Below are experts of layer 11 (counted from 0) of a mixture-of-experts language model. Rows are named router (the router's row for the expert) and show model dimensions 0-255. Each number is 128 + 24 x the weight over its row's rms, rounded and kept within 0 to 255. Numbers have three digits each.
After each expert's rows: "comes after" lists some tokens at least twice as common just before its tokens as in all text. This comes from a sample of Wikipedia text that the model never trained on. Tokens count by the router's weight.

# expert 115
router:120110129105133151093127139111148124127165128130129128142144143160087144149149117115089134125159135128156099132120149156127139148118135112143120085150125126101168082135135102091071126087127120141154112154112138112127135146114105144105162089138131133160164089077182092120130111127131140140169157111125073122163101126155079106109163144174132124109066088149167121137139160152135124109171125118139155120149175186115129137140151149146118122154099140130107115109133114163145050077142127148101122127087143080116101120126107112081089106136143124156155148161134127138108138110121142132152120166163130106103160138158148091132123132162162124120125126119142134122122101076116128084105093140124173108124103098115100134126139133108136101106070125115127145135155156125125154089118153
comes after: " to", " in", " and", " not", " would", " can"

# expert 20
router:136129140109087125077141140155135127103117114168128131200091144145117104168170149163169113115117161162146120109103126144077128133131143162133132137115110125149159099177116104090103135123160112120135109128087135130143107151076185134098111135080124116176122098088185136110104117143107101116160158122137127105149139107125106121094154156100132122177110104162075140158105145152117151154139120150105136101123100125107111164142132127100131118129148120128100137115101132158144165105133129141154134143125119145104123132175154154102098182174123130141147179134162128122103115122136081119170099132152129100114111123123149119113122177161140144149110109128107141150114145090078149134145126105146131129092128130129108165138076145101151096104111080104145140103126103115139139092118120
comes after: "\n", "-", " (", " \"", "==", " '"

# expert 31
router:155158098148083150102129141130104114107124142144112111092148114113081144091165120120177146183147126140125139164095108129145138092134108109175119163133068131123093096160114140127112173082103110118129132107114122115154188131163151124124113157147153110116115102139123122121165152085119143128158109111146128163120128160161121136147130138158093145100118100155133120126115151100126128133117085108118157131093158136151079132123147128097166119092146123147108102097114105163100100113128146072162112142115086128136124125167120084075106141099168141112132125137126143079157131111127121140170160146186095123155138117157146147102125146112146121103109177171088166101129139138101165104133118150099112161140094100160111131129130099148140101109123119102104130130134119161138164131131108
comes after: " |", "|", " one", " /", "%", " out"

# expert 12
router:181113132121168142108109141153121114130149139094141117115149111104095126124134131105135155097138162148141141098146119142123146166156148113140114127159150148109118121118124100075155129060133117102134114114127136112109159137097127099067168095135129143116144092137138108154118129138130164132154124134125131153159119172103121130106170109165122100124091108113164113161131111170152180092155158115126146100127095160103123163188071131136097141149146167083139098118125132187152116114109138108153089145085126122145098109145126114143124138115134167136123138154137125142135142143119159126179095131120133119124107146163108168157115093113145131106045155086107112170122134167093110098096133108127118101118137136112069099111108120144142114134103112108159119093093125127122142153125156
comes after: " was", " were", " be", " is", " been", " and"

# expert 83
router:115131135137143119134121137118103148104165140105130148136104139100149131116105128091104125127101131140096109135113111182135119102118132113126119097140137152138201093071107110166126128187128114118148181092139141100135109146096132151174131107126159103134115092141132141123141096136109094113143133136140107137093187130170178149083111150163150114088154103145109139124136101147111102154109172118140134148156142080115149149113144169144108121153115113137080156134185132140182104135139093146149145146116129164112135111106098135128106142116144109092117110085178084100145174119147150078115157131135100128103121112092139106086131125111095098133183110101151105122125152144152126127145090133084167125149148127104143090159123123109128122131159099159108121142133140136107158115105140
comes after: ".", " of", "s.", " for", " by", " to"

# expert 102
router:098081096138144165107170158114165154130136136139150121145113086117185079163165132130129105188089154081112137102126136142145125137139140138118099115112141158129140135114107120185121135112142157145124143135175129079166123121081113135132130161109157103111128112131135101131090157106119098117160108161142133144147127127119146109134141160151109122104108119160155133131164122131081094139169096152141151115143120141180092139132113127164153160099122143127108149148146133100147155132158128128137114153109101154151141138143127128127129115095144141112171111074087158131103127123170117095135174158129153126135126080170114114110080145122072123143138107133118134109159133120155175129089108122112089139117125098102173083110160154124173136149098125178136103151113130144126126122139171
comes after: " |", "|---|---|---|---|---|", ".", "|---|---|---|---|---|---|", "|---|---|---|---|", "|---|---|---|"

# expert 116
router:114137133138132146079081138152107139132157099166093179106149124145161130121110164124142105106103093132164147120159135114156134117133130139131103136123126098152136099133119113131154124156128121104116124129146106107113101104082140150161122159128162146142132142116129151124140096118132140113093114127136139185153190086149119102100120154121094144150122122146144149111168118115135171118109141105062101097083091120128183108151091121100188138108162113098145132142129114130133133128133123166145131126123165173146120155113170141154128174140114098137192143087113136131125140154111123089093078105171147172133123133111112113110146098141169120150095116138130152134106158135154125097089116122152112164100182119103082143112123140142140108142150113129063125096144159126132102137122101
comes after: " |", "″N", " Coordinates:", " $", ":", " +"

# expert 66
router:115129102154124096156114147149097133130138145156127104134182112144091125133127103123159141187158099148149113135122083151129140181109091096134118125135106161135164116123125131145095135168124152153118122107084121077120144090112123138129146154122144118158112080142167161151117178110127118110167113155105131116084141121149173111146141172083151160119136128153123129106142130121119115099117097148095088066137136163115154136120112193119164164112091154149100140151173162132129148116119146196149129149145117117126146147108104142131158121103137131115167137056123092139146159151136165113140130151155097165130161120111150156160131142096065128149155121141133098140172143136143133115128103111120146132090141124117105134158124155124150093123171114109114142136113129115107138142133141
comes after: " the", " of", " in", " at", " to", " on"

# expert 25
router:100106130152114145159106188120116117137171112125081152065121122182137103138128142134049107125125135087102146104160141117136132121112154130109116148102113147158123157117080116154129099071138140163131117151117165105148119117086145101138114147087149139147097164143137105143126102150128132117086161126146113121122095133108115095143116127112176110114100093104134110109151092104126080109145090151139146117136124109125141166136165128128171153151132120137165112112148102126071111131157136132160088136133150116135127148133155146154133160129134097120132148089095135131125129122154127132078166131151149125140106105160161123132106100165134109100130132144135154082164150122176141113127148153136137158135130087091094169097098124119161118144118140088160132082128096162139109086115110
comes after: " |", "|", " 3:", " 4:", " October", " United"

# expert 74
router:100145135127145120146114083138104142113135146160145196107147104164135084128120119139109129139112102086103123133117131108140157140153102099109155118119141155149124138127144139130138146173103160152086148149137134130112124146164127079177132139112130135163126149147162143133099086103114110090113149129146148147107103100110139118123139120099151180160138162124079141129089163091161134121104176124107111116100148098129143157108168166130119083106170066147127146162154145104131150147153169135126151094146151114122122158135077155121118141122141121115133147130141066157109137143131148110117107150141099138121102129110117098118166134103132099183083121135174109127125122160149131143154113131143133122105103126160089149141129108108112135142145180125147127078079097106069168125153147
comes after: " the", " The", "The", " New", " a", "="

# expert 63
router:164120129110077128128097178118129119139141112137132126135113140122144132095150166178150159139169103131091098135146124132145117125147123096155107146115142103098134116130138129109118178115101115144176129163117116102100088111109163100117131135100125216126117157118141152111131137128133116128157162096141139105123166136126124063106121118111147094131143130147159138123152163109099102124103132146124160120116182104121120135156104141126105133137135130135095140132129106156113135125115121109114114155094119176144095123139197154114145156130167186150116122124146113119143120111128130175153092122168137126110124140171128084138124127122136067153114122159174155087160138119152144175122130111138144118126154062120114128096121124142125099131055097150158164108105081150120116114159130
comes after: "|", " the", "-", " a", "'s", " The"

# expert 10
router:173133162152091131178150123167157088121130097105165155093161119132135113107138120125169173164106138134189109151110130082125121104116129118122122171121076151138116123138091108135103110127123165135181113116141144091113175126122102093158128151093102133122137122121137122126117128144089123156113108159132171131153109066111151115164132104133098135143114127142127111123157129125155144106130143107199157126111106117119151134163142114122139124120106140126122133123154108147112128128132091146153108084100144172152092119133150102127143128174139131160125157064118115117132102117176104174121159098155113164144152112141131149101111135115113129125157109103128129159106138112179092110134157135151117150108159086114116152116099116145101136104088130100143132060089137120164165144128138
comes after: " |", "|", " Set", " Total", " not", "9"

# expert 87
router:144124098119112162148092139131133155077138116149098177149150130096090110132141137110169123134137132114154132137141134143199177109131099141135113139126159098139144114173120160100158138117141111136132168126124101110103143138103140145178158091116095129122141147090137135096077096132139160126152149109151138111136115136132088105135130138077139156126123156122135126115130081125131082151116136164112157107120100146122132143121147092126132134125137124090152148134144121130126145119128134134136153106112099118172109111132135150137106093137156141121119129064126107154085130169166116124196085098093142129166152147104112144137163135122123104139098159125153104166138116086160120142109128130136092117110148128122106156099105110139181124142123138135107155103208181170073151115109087
comes after: " on", " |", "On", " (age", "|", " On"

# expert 91
router:137145170153054139128132086154151114196115124121130162122147134123142112143148129107140122127088125137156161146140135136138096127131127154162159122123103100120134114109114146135148170135126141102173101098124100105165124130208112087133111181154133082096107153113101142135115113151129133125116136137141159167107151143098122114117124143066116117117147115141108159048087097138127115118112131085112149139103102120095117115138104110104150161147148180126128100120086109146112141128103130112132125085085139100104089170129137109154108160126160091123138133103117119126114127133153117129112167098158101107142112154174170160149133151106121119149098084152070134123135142138120117126140137154097131113122150102123122125170123101121137145105135117140139169119100140081116130135115074
comes after: "-", "°", " is", " •", "°0", " MPC"

# expert 94
router:107110112135121142145093131103121118157129102085143140124120128159102118119084143111097163115206114101111119131117141099081128134094084111101144102144132114127144123106094127136145065101081101125112143113153120117096142121108119108135138131091108113103163118124085134108137074158099135101088167089141116186113086153138132145107124107097122124127133133128121138140116178092105125111110192151131144137086108108103131147125134145120149157120144124100138161157104127116147119142117119155142153101095172140141108132165093171109132124125117121106112163187074133147137134143135091157116134167182100148076142113145096122125119140122095101136094104083159165126149134205125131126125141114117114141111113146126099126089136121131132113125136118154114104099090147131125132168146140
comes after: " the", " his", "'s", " their", " her", " its"

# expert 105
router:137092131093134120132149158127089140112130107142121105118137151157128126106137135147129122128087161129123131112182114123148123109086115160140145122105102136143110112086106132098117117101160161100156141159091106107124141068115154109179124141147132139133110128093143141125137114106100170111143134140144136100129123113122131133144115094125116162122130116167091141108156152172113157105132138176154112092091103143104093084194076138094145143136132129097140145161135139168076145131133132127159114158124151164127165134140135115141132157147143132156151161089124150111154111109135118096166105126129113151103098123146097103112114106122141124124107147113155140136118179120160166149154176144126117151151149103109098112145156090078109147119067090088152144134067122099188117148136166
comes after: "\n", "==", "===", " ==", " %", "_{"

# expert 95
router:152119110101084108151120120134106091127128100113111124099170136117113081112076126145080113194102096163123171177135088154089108124153114112190113131154115104139112184092128139120118129149113130130093129183085136112122166098122136164112173144114135089090125124129154120109082087124125156121129152157166113144154169103088130146132090124108136106143129142131129111138162172082098098143128132132095116123153137112179130111155150132075160141106177090090138106119126128152137145124079140113159140114149127121114154143163138116122123134107152123118111150146139123109135136132140184133131140112144091120116147130100128144135129140140140117147118130108138113116147108151106105153114137152117133119098133137103086111157122087126144104102170165152141109117114100165148178147165138
comes after: " a", " his", "-", " made", " an", " Height:"

# expert 59
router:116148134145088096156134134155096147145119152131131118158130117142151124159110116113119170137151111144106125130128153125127144121159119077118114126135114152175151109084174121123134137152123109144093099133113124106137149146081140098152151164141154086161163141154147143137112150148112104094119126174148164133102128106141189122101149167125180124120138113164113127120141132119097161143097164144096139145117139126137132141107143154128125142100120113149163110153141144083213161109093121130142125122136110142095132100107088132127121150146169117129096138060110081118142113096123164102081126126158119153161118104074135172111140155088157136154165157137119114152144137128144082140132128136125137163116117174134090145160098143109113095138190144149135107108118112115117156127176139
comes after: " of", " the", " with", " as", " in", " for"

# expert 15
router:126152124135076121130111141125127148076176152180115113127160116085128118135152129154168124162110125110119165145129154097206150135108128111137157128174108181111120151109110123140168136133117146113154119127103142117132135136091142098150113084148136121121127124121119082099108154154152148168144163121084136087165159119083111122143101170103118132140138122140132121140131160151101124163101140160085167065147143081153153144097153157124130135121128118102180108161179127135122134120109126132127131132150109127132167129130107134161136103137115154123165106111165118099097118112133172112126142114159101141168134096157124117110164153129134084118151114096154086097134108124143157127135110119155092133170112122100097186152178115130139130104141127113144130101124115127118167154106121
comes after: " on", " in", " during", " of", "On", " for"

# expert 73
router:121153132133163156135145140149131126145103086110136098137158131114139125127123097112133118124188137097119149155083145160146090138141146161095081149118095154102140140106089120136093114151125163149190156128154087116134098093131136132122183164153133170120134139136134130123070126119099125152046137134125123138115134135108138152131163130165133081127137177136123125151127123113125138105146130112149152132105132083139130152070110091111126072164122146092111136178167105150137085148098112081117139178123114089126077129111105133130142121092114139122141113115118162093158112110128133117130126142142153179150117175126105178144133158168079116165128124130124138109107124110171131130101132136111119150154125107130157148130115100115124101100108129101133164138113118143126173149121149
comes after: "\n", " was", " he", " He", " and", " to"

# expert 26
router:145126138077122159120115155169123113091159104141141131181121123106141105100183122148129114130115143096121112145099118100105117103130128126162147133096107148124097142101166123113137105091118114086145125122128116112158165074154100149114100108078164147152107118098154139112161159139085128109137108093138150140147116116125183124111149116139094151137111101150125090118103085155108166141145160168099156116184159122116134136101123115110126066116134086119143111162137140150131142100149111138099093124164095142165125096133106157108122152104152140136142193118122118147157110139147105129155163129151118105122103136149179136120146141147167137141111158142133110121121140148118160160175161180129113099157156138134125086121128160154181136161157116134099140169138110128139118112149151
comes after: "\n", " also==", "===", "==", " ==", " ==="

# expert 43
router:150141139137167121151105156144123155083153148114151137139133126136096179155088121157101126135108136155152121092098151124140104144084148135141166152117096079102141164107130153151156120125115137131165113124122109112105094117179094124141135159182151122138108185107141131110141179130111124129116132184114157125116139146166086128111091162116120138111161134165098157088126127103097160148140107134105091155155171133082132130128096109143158134134129135097099153109139156136123105179103102105104136134153187159156149085141117091133152142120089079108124152112170122117105099130113124122100153122086105142131144130153156116146132138114150128089120129162134148124088134138119140140146113136134110064093150133070153120116113152097141152130132127124154147181122136109123140119133166
comes after: "\n", " information", "-", " details", "°E", ")"

# expert 85
router:138098112111123117164126149152113128128091116098119106101125128154101132153143118139115184158160093178129128131139128099119124106148134080151137146129164150103131115126093134154109101159111100130079111115133141114142139168134146152124137172137102162131119124154170128124173147143108180113140107160134132091114083123154129124161153113173133135158111149129121160140097142153154144114142075130132112157124099146139059144122131127074165136093148075155134101119144158106116137190104151133121117142111096153168087122118113134111109138095125122153102147085128109154133123167136161105127149147127147137123145175115126136118083121129171138104134140154165172131144122107108123106128133164078110141108103133122145144143126123135169119209183105125115177122112116111153155121122139
comes after: " 0", " 1", " one", " 2", " 3", " 7"

# expert 0
router:098106145126106080111112181159131139148147122167140167115120127151150123160121069113124080107126158122115151140138140097167141112174101137185064100129089134116114131135155172124140120122145115121103129145165144117177143138144122166148161108154104132151076142141139115159119146114152129101132155151117100138079136127140135142131093157182136111104166178096138100152138141087164148114066097126140160138167081115102139102168150143112129141107113120117154120103151125124128162135173082094108169138144116140111104173125130127095134132101118117135111116079128116098098123087163122132135140076138144122132102126113103104142125102103131135142136168139104138112167109132160119120104135144150137133148117163145106098130132110143138099109169132155154123151136131137149107096164156
comes after: "\n", "\"", " is", " directed", " written", " album"

# expert 39
router:122113105084138109123084143111138137092151140148141118102076136160130169162161111153155094109096139096107148133162155124134121121113129112097133132127167151153099121114123130117125087090157112117115081105133116126139147153120158121152177157159095175145111177128152115131125080145139048120107078152111140102122115127147147151140125148138160126114127167126170163160124150107141125121128083157142110136125166115131124127143135127136114130114135126115127112101134141094162090136131155125147112116126112146134123159097120134142142120141127122144141113066152115115099080104152166154101165086058127146141166107098101160115138148101161116125126110138116123114175089136167069107106110142091150106118143181154141146166108122153147130143139144133148131160142128181114155151143115
comes after: "\n", " ", " MF", "\n ", " FW", " Racing"

# expert 41
router:138171120150098100138093134143113138148102185143129070136112137111130079116153129116085119096126142123138156098115147099137108125131095119098101173157128101173146137105130144157133110157113126139115091150163132084147158141091083088143144132166112122132132134141145120085126102119133139113134091191104126120109176130109154115136165160156101126099141146152167156143167125077126150141146180141132162113110154114123126158122166157140102122126139112175121155123139138087185130108098144120111104143131116102111121110117087141131086121099159083099140160106086163107132130127141183114108156148130121145112137100108112165154114143097140172144153153124107102114134122187150158128124127161148140124141066137103105155096143124119138134119143133117134128125116111093175123138114125
comes after: "\n", " as", " ", " of", " in", " from"

# expert 23
router:132124139141107133104098161115151122113146123114138136144153156145094132160141172132135165100133118130163141089113114159086135160154150134139168084161120142149141138129142101124111179116126126159110113124103130128141129122098152103089116156142149130101170139120158120161139137113147119160143168104137135131168151102148122098116147118132104073162093142089139104160150134131163114123114177139086156106139126110154156115175165108104154096090109105133158169153098114137157135116152119115093143152127120137112131087146064125084088138183139156146116125141144116105178107150075089122119076132103148134132122158154144062143148131101103140142064108158104116127123100097126112123147154106157089145123130094122107144140150153134140093134137132103100133143169123101164121123133133
comes after: " the", " a", " and", " with", " an", " or"

# expert 111
router:093141095154161151117138145117128175150106156159155121152112123113112149140167133111110133120134129135107125099094151096139133175103110054123123154179113138151130102165127119165143106115148139117136155147154093156107108150069120103149141141171113175159145102169153102145111120106150138147132098122115144127101098149133111115135150084119145091160109176106120134128103135094126117125105098137123111106140139112129136132170158150178148129096128133145112167152087152129164102162167146156117117097098115089142143074128093109141122135137139126152090138093138113144129108105133127135081141145076150131139158134097081123124073109098140131122139090104141153128119100162146123145158108101160139113112108151144109132173096163132163114105143091087124134161110104142157146151108121
comes after: " ", "\n", " votes", " —", " Turnout", " p.m."

# expert 119
router:126142102154125157116117137121121127137167110135148107130180072106114102186108137135131169115147099149142105142122110122114140097146106099107137154152128146160140140106183129131134120125105110138113157111140119055101170140095074153159147134151127120133121084147110115124111115142134131142119189121098143126140114136113145138144142138150178149119165104197148124124170135134081108137164156131114133091149083143126158124159167103121146153149129140108096110181150133119131102102089113156122150141097113129076148081092080143122149130138142138089140151166125106072098112118129161107113105121141136164158147115122145152117128114133107102093136147121144088153150101119149131112171149132140130121162107141120067139146125109136159138131167111143108111129097173129111151115093148
comes after: " in", " of", " for", " with", " to", " and"

# expert 48
router:141132131146139125131116094116131091092140143141116162117132104141147119135108108133130152130169137104098109136115096106104124172101117112113126108156138143117093134104119130120129126109139089156110134110153135153113137109193114122146113153078118143145156101084125151128120121144136091096160148132152162153139099088139111116116138115140109119119129110140082097097139126141164122138140191155122151115092130145134094093138109128120145118144138120157103148135128141149140139142115152153149116066133191146129084085140104136134116154121139164140153120186100102143095111140084109121142146152158125117118164130166129146130084114105059082113130099057187134172155142190097101126124121133119131150105098118106102109115171145140151157102112152141105112080076118128115135134130156
comes after: " the", " a", " his", " an", "'s", " The"

# expert 61
router:138119114074151079171119125139149161156131125139146094096066144109134126124138079180097107096114132110150143099156141082113098155133109090152162099103177157146134158091168142107146135158140109099093169097126127124139100131112150148133176103120116113138120087109133117134112129140087144094132104126137130164122183132178176055118143150128099140084133134157135135122151164159093121096075172150130125112139137117116115124107102132144153142115109100112165167122117129112135106122153133158129111116154130172147127152134125141087114112148133138120124137152131094157174146114146111068115124137125113135136100129155126096125139107155162147131143167122116111133104176119122129113110140113128091098164161171130118099129126152125127118158139121141107099157155113157154111139109152
comes after: "\n", " ==", "==", "===", ".", " ==="

# expert 104
router:141144170131091131094108117144112160103129130141097100141164147124109112133148094111126136130125116102174125082131099172073128099105109113141123102184081110129136158153127088113113165158087117098156147121152119156090144154120080122108117136111128138101117130114141142085183144132130139120162122125096108128151154108131129085132144111138143144113123104151160127132172085120118116151101111163058126103142134163198153118146135137130180130131107089152127131118140134090111113088132111143138165124157109152144115112144109126181125160133154136108092117159140126097159143119103104137121156089130127123093147132117127097090130137105123146157157145171122109098177124125101147126102121120096095168169125138073170119132148122116156119133160155113107112115147099116122106089135149
comes after: " the", " in", " of", " on", " and", " from"

# expert 34
router:146103117208162115145108122146145133104148153149115161094121129151139080134124146100147128132154103133145110127139103100121195193131131126118141149176111165128141107164100158127129106158148124138153182103172100150137128134148104139149132120137102109128111113098102124154152083108149136076172149149162145145112115083115121091121104149111143151096152126117147116137153141142159156126117146131108132105103103132098150112112172107098142153112129095133107103151127139133113121142120150159158141114112149118143096125103134137144133112113075145121152088157102146118149118184122116107131082158163139122097152082182102089123147108146148131093102122124139127083169151118147154126116135126109101144111111139111101151108147141121154139136106166095097084099162114113089154121156167
comes after: " the", " a", " in", " The", " km", " this"

# expert 101
router:136136139144075146163149148176094110094138150110148123053114124091166114102141119134101108130082166139090119127149096091117107093114132128131099144099127145145157140109141145157094126147145156103118193126137116085146145110156129149130122138127121125110140124107119108091128177099092122122135129107114158134143125107133146091091120193104090160101095150164148123084170161111093154130142087135158098150174157080116117116100142145141166130124141138113102118129152118090102136085146129107098117154127111186137169114122114136090114126102151139144147170104118103131126143115156128101183150094127095137128106138138128110113143105097141144172125141145097120145167114136154173107145124171149137129138127133154143088133122107143146097164174135130112140145130148131143124117117147
comes after: " |", " in", " for", "|---|---|", " won", " chronology"

# expert 88
router:136119104123124125136121092112132116158123124139142072141127167127117192135144134140101133118103144117117102120140095142145131118141148137126110091107121147129098134160123105101162082113151154144120084168117122105149124124173146169124111112100084110148127144132132078140139108145094144132148110109155084090162133146131144161125121111124142094128167108095110154144095130096145114166143116147101057140134137117144138143105156165134084176137115133079145142083140129104127126122196147169122141136134098104176125121132169148122135076128145132126132125151137173157149118137129185146130164104133131103096134120129147141148153123152126159099109126138132129114155116162087146168184121128122106083076133143110139096129124113116128138140133110171170149124115175155055123143111110
comes after: "-", " |", " by", " by:", " J", "="

# expert 9
router:127109108169114124150142136101113156101161119143128187111087122160087101103127164121126143172131101108128103104131111110173149127102110092101163118102129148139123133139137128125128119153135150131105161091145117150099089129146127096173137143097134161164135109115120130155110104122097128124092148085163173156105114102131121084164117112096149153146106114112095139119103127071112092126066163111149123120085107115117154128137145188101140071120124124156103095154145116138090122149174137137145166086135170129128124142114115141159133136170131101127112132085170090138136110153131151136101128165160108140133141115127109092118087176136147096170114145110146127149117111095186116113106117125139133118109169122138103124127119144137117119141159157114118096072116110142144132164114152
comes after: " the", "|", " in", " United", " October", " July"

# expert 125
router:136151110129098115118125116145194103108147118109141143112153124159129126112147130146166135145103108137165146136137132121141167085102128177152076154121092114141091108147118080148094098099164114121144132150140132112096105150145152115122091139128161129151122137088130105154101104115123151127104121138110122082116107087186132136132084117124129109139116188149158125107152117112077131117128105127147122160110111110107160152130151102136176125121116105134108111099135109162098133128137113098175108101150198154164118127116157160139126121176112121105124153058093102117115111150149132160140172136115140147145137135127137093131099136079114087125164122144115138136124132164157180110122141165138108123118116116136131192114097154153130124130098158106113112051112134111142123115124131
comes after: " |", "|", " 3:", "9", " 5,", " 4,"

# expert 38
router:092141149145148110160118149153102126163151133133096125099098122163149096129148156138120112133112141119155133144148158140151107092120117123110113139092071158158144126128176091109126112091167170127125106121173134101103103117096129139099131125121133124110075101103127124083147088119131101121084072127160133157130163106137129116168120122150123122103121129134099134133095160106070125111094126119161136116135124101121129139147097147100181132149124141106170121103120156123102140134148170120164142159154186143198093154079146160141157143126114109130143123118110165143155127139144151118103135128086125114141096108145153136128099113147124105171088141150092131139153117135140143173147162105115108096128154125162092100147087161096155104131143126126109134134135093144189153115099122
comes after: " |", "(", "C", " 2003", " L", ":"

# expert 68
router:120147115117165125149123150129100126104101101136129170093126157112147128101134151143138090163101176098134112141098197112113096149140124088157104110133116127152119166137128070176146123164135119169124116124123129131136156134113131126138127135144068153127121152122120127137122155132157154146137157154147134115139087116112121167114152115128175084142112123121128155088148188153148111138135087159131144130142144127119143137123171151110191154140147135132143132121100136128151120171165173135135127110114128086100107112121129070146126172096130113172139126073109130142110144155121091118145102109100129143147166126056094152157083136129146143121144127123133158121139151131125130172125143090095095183130129155140118112112133140158113120113137142096137115156103156183170157145150105
comes after: " ", " —", ")", " 0", "\"", " 1"

# expert 52
router:101123153102112162133156130100121142113176162118116127145124163124129157164131131144114153120114148171099130124128084120121123160133148138137146190103122105133130109146123132115127143127151117133128130102140136113183121166147130140102111165106151115212145115102114126114096111100134140137155149089152137110149174118075112097100131127104104103140118132078142105112118108120168156137119176142114133107151138145157145130160091092158131160129139094120084152129121129115116166110134118116165177151119139138167151114162133115111094138139090154117127172117138116117086103167110124140141097150099128150143108136153164111177127154137089140141120129119117154114096142089069125135146119136147117118089168110133147098101139132093155093032108123117142137097150093123161128119113102
comes after: "\n", "-", " '", "/", "\"", " “"

# expert 98
router:133134128153115135145125175145106094113121143147142156086106127157094126120173159112128160182117139134155094128123101118126143122177136115127116125128128182133098101162138103104111103109145132092184125146174095088152131128104137112111111163150109140129091085143172149103099146111172126117104115132128115159139102082109128103129143121083129119138168110149173107098115122114149126076129134143173110122125119097113141121157144137142120136102138140168095099138168141182113150121133119150163110178119147148145132110113126108121102129120136105162148104139084141132166127092118141129138119153126099145134143131143107115100127136133145154152123175109110129102106157178118126135151108116101088164074085120132086157169142160096134105121123086084121164142095090171124160154143126
comes after: " |", ";", ":", " The", " –", "omplete"

# expert 89
router:129121128155120133134138139183121122134125122110120098144148115088133104112125097137154162127142117139126126116128131137128108122170128107120172176122119190164126100082149126121121114151103110134150084151147121077137142118090149155117129113157122138083128072149151138162081170139134130127123087190145135151135092107094148156122174160137157117098141101150140155101147105189141146137110172108107151113113073158135113113118114106116108126106130165131119089162142149135126144135093132152094096142086116119068121086092113121116149136127121127140110094167136078107140119136118139095105113119130109083155133142157116160104153107077143159142090113125079097165104142158158129134115141102102140115115128135119128168107081115139106106151119138127108149097107126127116125122177157
comes after: " was", " is", " a", " are", " were", " be"

# expert 30
router:117132114118134137113137143112116162167100137181125084135097172127118127132144119152154118110106124124146120115137119133157090102131138190126145136073124101130128093134140140082118150140147173132124075101089103084178108163138131154106130101138110126156110100098158114109120161137141134115128123072110085120120138140115108127148062143097117135112146099146122127079139123136121159180110141191135155108134151118099104143107105169107098118153151158102140121081136131089075117091168141093139129141138142159102148148129133116089129125131113135159126134126130116141148126121160145130127157105133168094154089144160143131120139129167155096121113145147119141102108143141116147140104078083150160131166165144152187090127153130096144129122154152130163133152141107157142100112096108
comes after: "\n", ".", " ==", "===", "==", " Preceded"

# expert 67
router:126107079098110144167126110126142136105126116157152140128157161098083173130166154121133121110094068108148128156156143139137115126123159133102134124119169158168111147188127131103144162107119144160073164141118106097125165146131101118162118146100147119140104120131138148128138142093126165127175136105153124131129130134086170136169109156130121175126142156129111107120104112113131116121148134106088124131135150141147116140133148155154088139121122142096153115128140139105094164116126166132148123175129124096149135131133117159102113121098090141129109108120150117088123111108148118132123162141138105137135134128127145115125171158132112126133086145111100114074114129127144160190164135153136103061101122150165159128123139132117120111195131107171125161117159075112057146175115094
comes after: " of", " |", " in", " the", " at", "-"

# expert 18
router:198138098106155099147145126167107129125101117158124093146095117165083144109157096160152109102116127120095126124133115125137104139110109080183148183119104159149130075129151115120071117130136152152160130131123150103172119107129105135122140141160152097174139112124153134154127104149123140075090143117144119097112161118151120150107137147131131113090133149168130113131094115120122137138143117132143112171179156088147130128110126144115137115133123138097117155132170159133144104078117122109104168130131157133081114153126118109139129159100164125129139121076167110137118105129168139083148134104136097142120099103100146169117161150106109142162113140140154078153116106127102142152122098107157194098156135143127128115151109148121117097127147154108168147158114172087109121123121103
comes after: "\n", "-", " No.", " Year", "===", " Rank"

# expert 22
router:159115109160142141135110097142165140118097114124136153144098159100141150134118144094112144139178093109132117146090143102105156121135105125126119122134153095108115107124142128100131191161101145149096140133155107112100144089201095105121085154137154127165158158121113152131129137107125066122100122107139144150101100084112123117108112153106122161135137124153125145106120145165116129124125194175088112118093124085103116137115120109179139178143142109155174100107110128124117154143097155128142097119145159127125132095152113114151140144110143117126105120181109136149084138170113105133157183155148117132120092109136119131119097149120103115130117146087131151100104160191124083161116156136123112104117098154127117105143152132146128146119151120119111097094109074111088116154155122
comes after: " the", " a", " The", "The", "'s", " National"

# expert 3
router:138156153082131132157168153135125176111133117171133096196127106132131129172156083147165123140150159147154128089151138084162195158147106091127112148140138114145113146142132154107118113156123127105132111119101107162142116125167126141118140115141123083129092118131145143102115133116105117120144111114091151137077140153110119094158149131137138147108120166145140085150150145097112132128131056131170103116144148146141088127103177135140112137131129105148118117144124097164112107182094182127130124144158087135163091128131117125108131128137118159129105099141120140104122134114123109116074126119133133112122158111134092093118099143089155120115133132125126087078096115088137117061100130106115158115143111141153179122127159159084141109128120155122165106153143100142145108096111118
comes after: "\n", "In", " In", " part", " born", " end"